Below are experts of layer 4 (counted from 0) of a mixture-of-experts language model. Rows are named router (the router's row for the expert), up (a neuron's input weights, with its number) and show model dimensions 0-95. Each number is 200 + 20 x the weight over its row's rms, rounded and kept within 0 to 999.
After each expert's rows: "mostly gets" lists some tokens that are sent to it at least half of the time; "comes after" lists some tokens at least twice as common just before its tokens as in all text. This comes from a sample of Wikipedia text that the model never trained on. Tokens count by the router's weight.

# expert 61
router,208,173,200,212,170,236,180,220,206,219,199,183,173,185,228,177,216,194,160,171,196,194,197,199,188,217,211,223,209,190,197,167,241,201,219,192,200,198,219,198,190,230,174,193,207,197,173,188,233,177,221,179,210,194,209,199,190,233,192,215,224,168,223,182,211,173,214,203,245,216,223,206,183,184,207,166,212,206,202,173,173,168,229,223,188,209,178,215,180,222,202,201,245,207,193,230
up0,176,239,207,192,177,196,179,202,225,196,173,195,170,202,189,167,203,187,236,210,176,240,223,215,211,185,190,201,171,192,216,191,231,156,218,196,209,190,215,203,218,205,236,192,202,174,170,195,209,179,148,217,205,238,199,212,197,209,218,201,191,202,233,211,199,193,193,195,197,195,244,177,218,209,197,189,158,185,223,223,178,204,204,227,173,189,212,181,175,237,185,226,209,197,203,204
mostly gets: " ex", " dis", " des", " cons", " ass", " al"
comes after: " e", " E", " pro", " s", " an", " a"

# expert 10
router,188,174,247,218,190,242,170,218,160,215,202,165,207,202,198,213,192,200,179,180,229,211,215,162,200,199,175,222,184,217,182,196,185,203,213,232,226,167,200,188,198,226,201,190,178,204,185,207,219,181,209,176,213,189,208,208,216,224,210,227,187,209,227,181,205,184,214,199,215,232,220,165,194,210,185,180,169,203,199,181,190,187,218,214,198,226,195,138,232,177,208,207,216,207,176,214
up0,211,207,169,216,200,195,189,205,205,214,207,168,203,206,187,199,177,233,190,196,226,198,205,226,208,220,209,191,210,148,204,195,214,184,219,208,176,219,229,202,200,158,191,159,218,172,167,178,189,174,181,170,190,214,172,201,178,213,241,161,192,235,167,207,213,205,207,193,209,202,184,171,155,218,190,203,181,202,204,184,219,199,166,207,211,225,215,230,184,196,205,161,194,184,199,218
mostly gets: " and", ",", " a", " an", "),", " or"
comes after: ",", "s", " as", " is", "a", "es"

# expert 33
router,192,209,208,213,175,197,198,197,195,203,186,188,183,210,202,176,203,201,192,194,228,161,230,162,224,216,172,177,216,204,180,225,226,213,192,191,271,205,215,191,205,205,204,186,203,227,195,214,196,201,197,185,181,150,222,237,197,238,198,187,197,241,197,190,231,171,199,183,211,236,216,194,149,192,207,194,206,220,199,185,199,166,223,226,212,183,192,201,185,208,222,191,191,218,184,185
up0,254,226,199,208,178,241,193,175,208,196,205,213,231,209,163,203,221,211,184,228,230,192,215,201,208,195,217,216,168,193,168,230,188,195,128,183,214,189,221,181,207,169,182,201,196,206,202,212,184,204,225,184,189,154,181,212,206,228,193,180,192,214,180,184,185,203,218,207,231,228,217,206,165,184,193,187,216,209,183,195,194,196,211,205,184,217,207,209,225,215,200,195,211,195,217,169
mostly gets: "′", "″", "°", " km", "%", "$"
comes after: ".", "0", "5", "8", "3", "4"

# expert 12
router,200,182,199,226,163,222,197,192,226,236,227,152,202,200,196,189,226,195,169,139,184,186,198,162,185,221,211,201,185,215,192,179,218,170,216,221,219,218,193,221,178,191,181,198,204,193,181,189,225,213,219,216,195,185,221,210,202,224,193,219,237,190,210,172,181,171,206,172,221,226,227,214,175,190,212,191,192,194,203,179,179,199,191,225,206,206,172,198,222,190,196,184,213,237,201,233
up0,201,186,209,245,200,213,148,224,205,195,205,180,195,237,188,206,213,199,235,172,200,227,204,185,149,183,211,169,199,219,165,190,182,192,208,204,200,232,197,219,174,183,202,211,207,182,172,178,185,196,224,205,213,198,195,196,157,183,200,182,240,223,223,157,208,192,223,217,229,183,215,197,161,223,202,208,181,202,222,159,194,211,226,192,217,205,190,203,201,214,186,217,197,189,193,199
mostly gets: " re", " con", " al", " ad", " Al", " ear"
comes after: " A", " E", " the", "A", " an", "-"

# expert 20
router,210,184,187,230,160,233,169,213,165,206,204,215,184,218,241,193,227,185,188,179,196,202,221,167,215,211,167,177,218,205,166,195,203,206,218,194,206,178,243,220,179,231,188,187,169,214,198,191,208,175,187,152,223,209,187,204,203,208,225,235,189,200,238,201,200,209,206,214,233,218,208,191,192,191,204,188,188,197,192,203,195,194,178,250,176,201,186,187,194,179,197,215,198,221,161,212
up0,159,174,200,228,204,275,222,206,142,209,180,189,206,174,178,231,210,223,206,198,210,159,173,193,200,211,191,165,200,231,184,222,218,196,203,206,210,190,209,200,232,225,208,191,210,195,226,202,209,209,175,211,195,176,222,196,183,178,206,209,198,222,181,216,183,203,185,208,188,178,182,201,194,181,225,205,212,164,213,194,200,220,207,208,195,214,194,220,233,191,200,198,230,180,221,168
mostly gets: " to", " are", " were", " is", " had", " was"
comes after: "ed", "s", "ation", "ing", "es", "ion"

# expert 31
router,160,194,219,230,178,225,183,238,220,219,208,206,190,197,199,178,202,187,200,157,215,207,204,152,215,200,164,217,213,216,171,183,213,200,262,241,204,193,237,218,194,229,189,177,182,192,198,220,187,197,212,170,207,180,179,227,220,202,188,223,191,182,206,190,187,206,223,169,202,220,208,212,170,206,191,178,214,216,191,176,175,206,167,215,185,206,194,198,193,203,209,222,208,232,191,184
up0,169,206,204,213,186,144,219,204,222,212,204,190,219,243,175,204,204,193,193,219,189,171,188,202,164,190,185,201,149,217,201,197,193,202,181,211,216,194,192,219,167,188,153,177,178,216,207,190,208,194,176,192,223,215,204,167,195,209,195,190,203,246,223,225,227,235,192,207,241,212,224,216,191,196,212,185,219,205,203,222,219,192,195,199,190,209,194,211,188,219,193,186,186,195,139,195
mostly gets: " the", "|", " The", "==", " his", "The"
comes after: "\n", " |\n", " of", ".\n\n", " in", ")\n"

# expert 62
router,221,180,208,217,165,224,173,219,212,208,207,141,178,201,210,198,222,183,182,183,207,195,206,179,206,249,174,186,210,215,179,224,232,206,205,194,235,209,196,210,190,223,194,193,215,195,180,227,218,198,203,166,178,160,233,212,191,209,227,213,188,203,215,199,237,182,215,190,218,232,228,220,173,199,198,173,190,206,178,163,175,161,206,204,201,214,192,205,209,185,212,215,214,206,168,198
up0,189,212,189,182,191,184,164,217,209,182,219,184,193,162,172,201,215,179,241,211,251,222,181,215,173,228,203,174,235,203,171,184,181,205,200,180,215,164,248,233,200,187,227,225,205,191,192,194,217,190,207,190,211,197,204,200,146,214,222,189,197,180,237,198,194,219,187,196,205,209,213,178,185,199,206,200,227,211,191,189,173,199,210,232,223,192,215,177,176,184,222,221,207,218,217,190
mostly gets: " pro", " y", " qu", " te", " de", " be"
comes after: "–", ",", "-", "/", " and", "."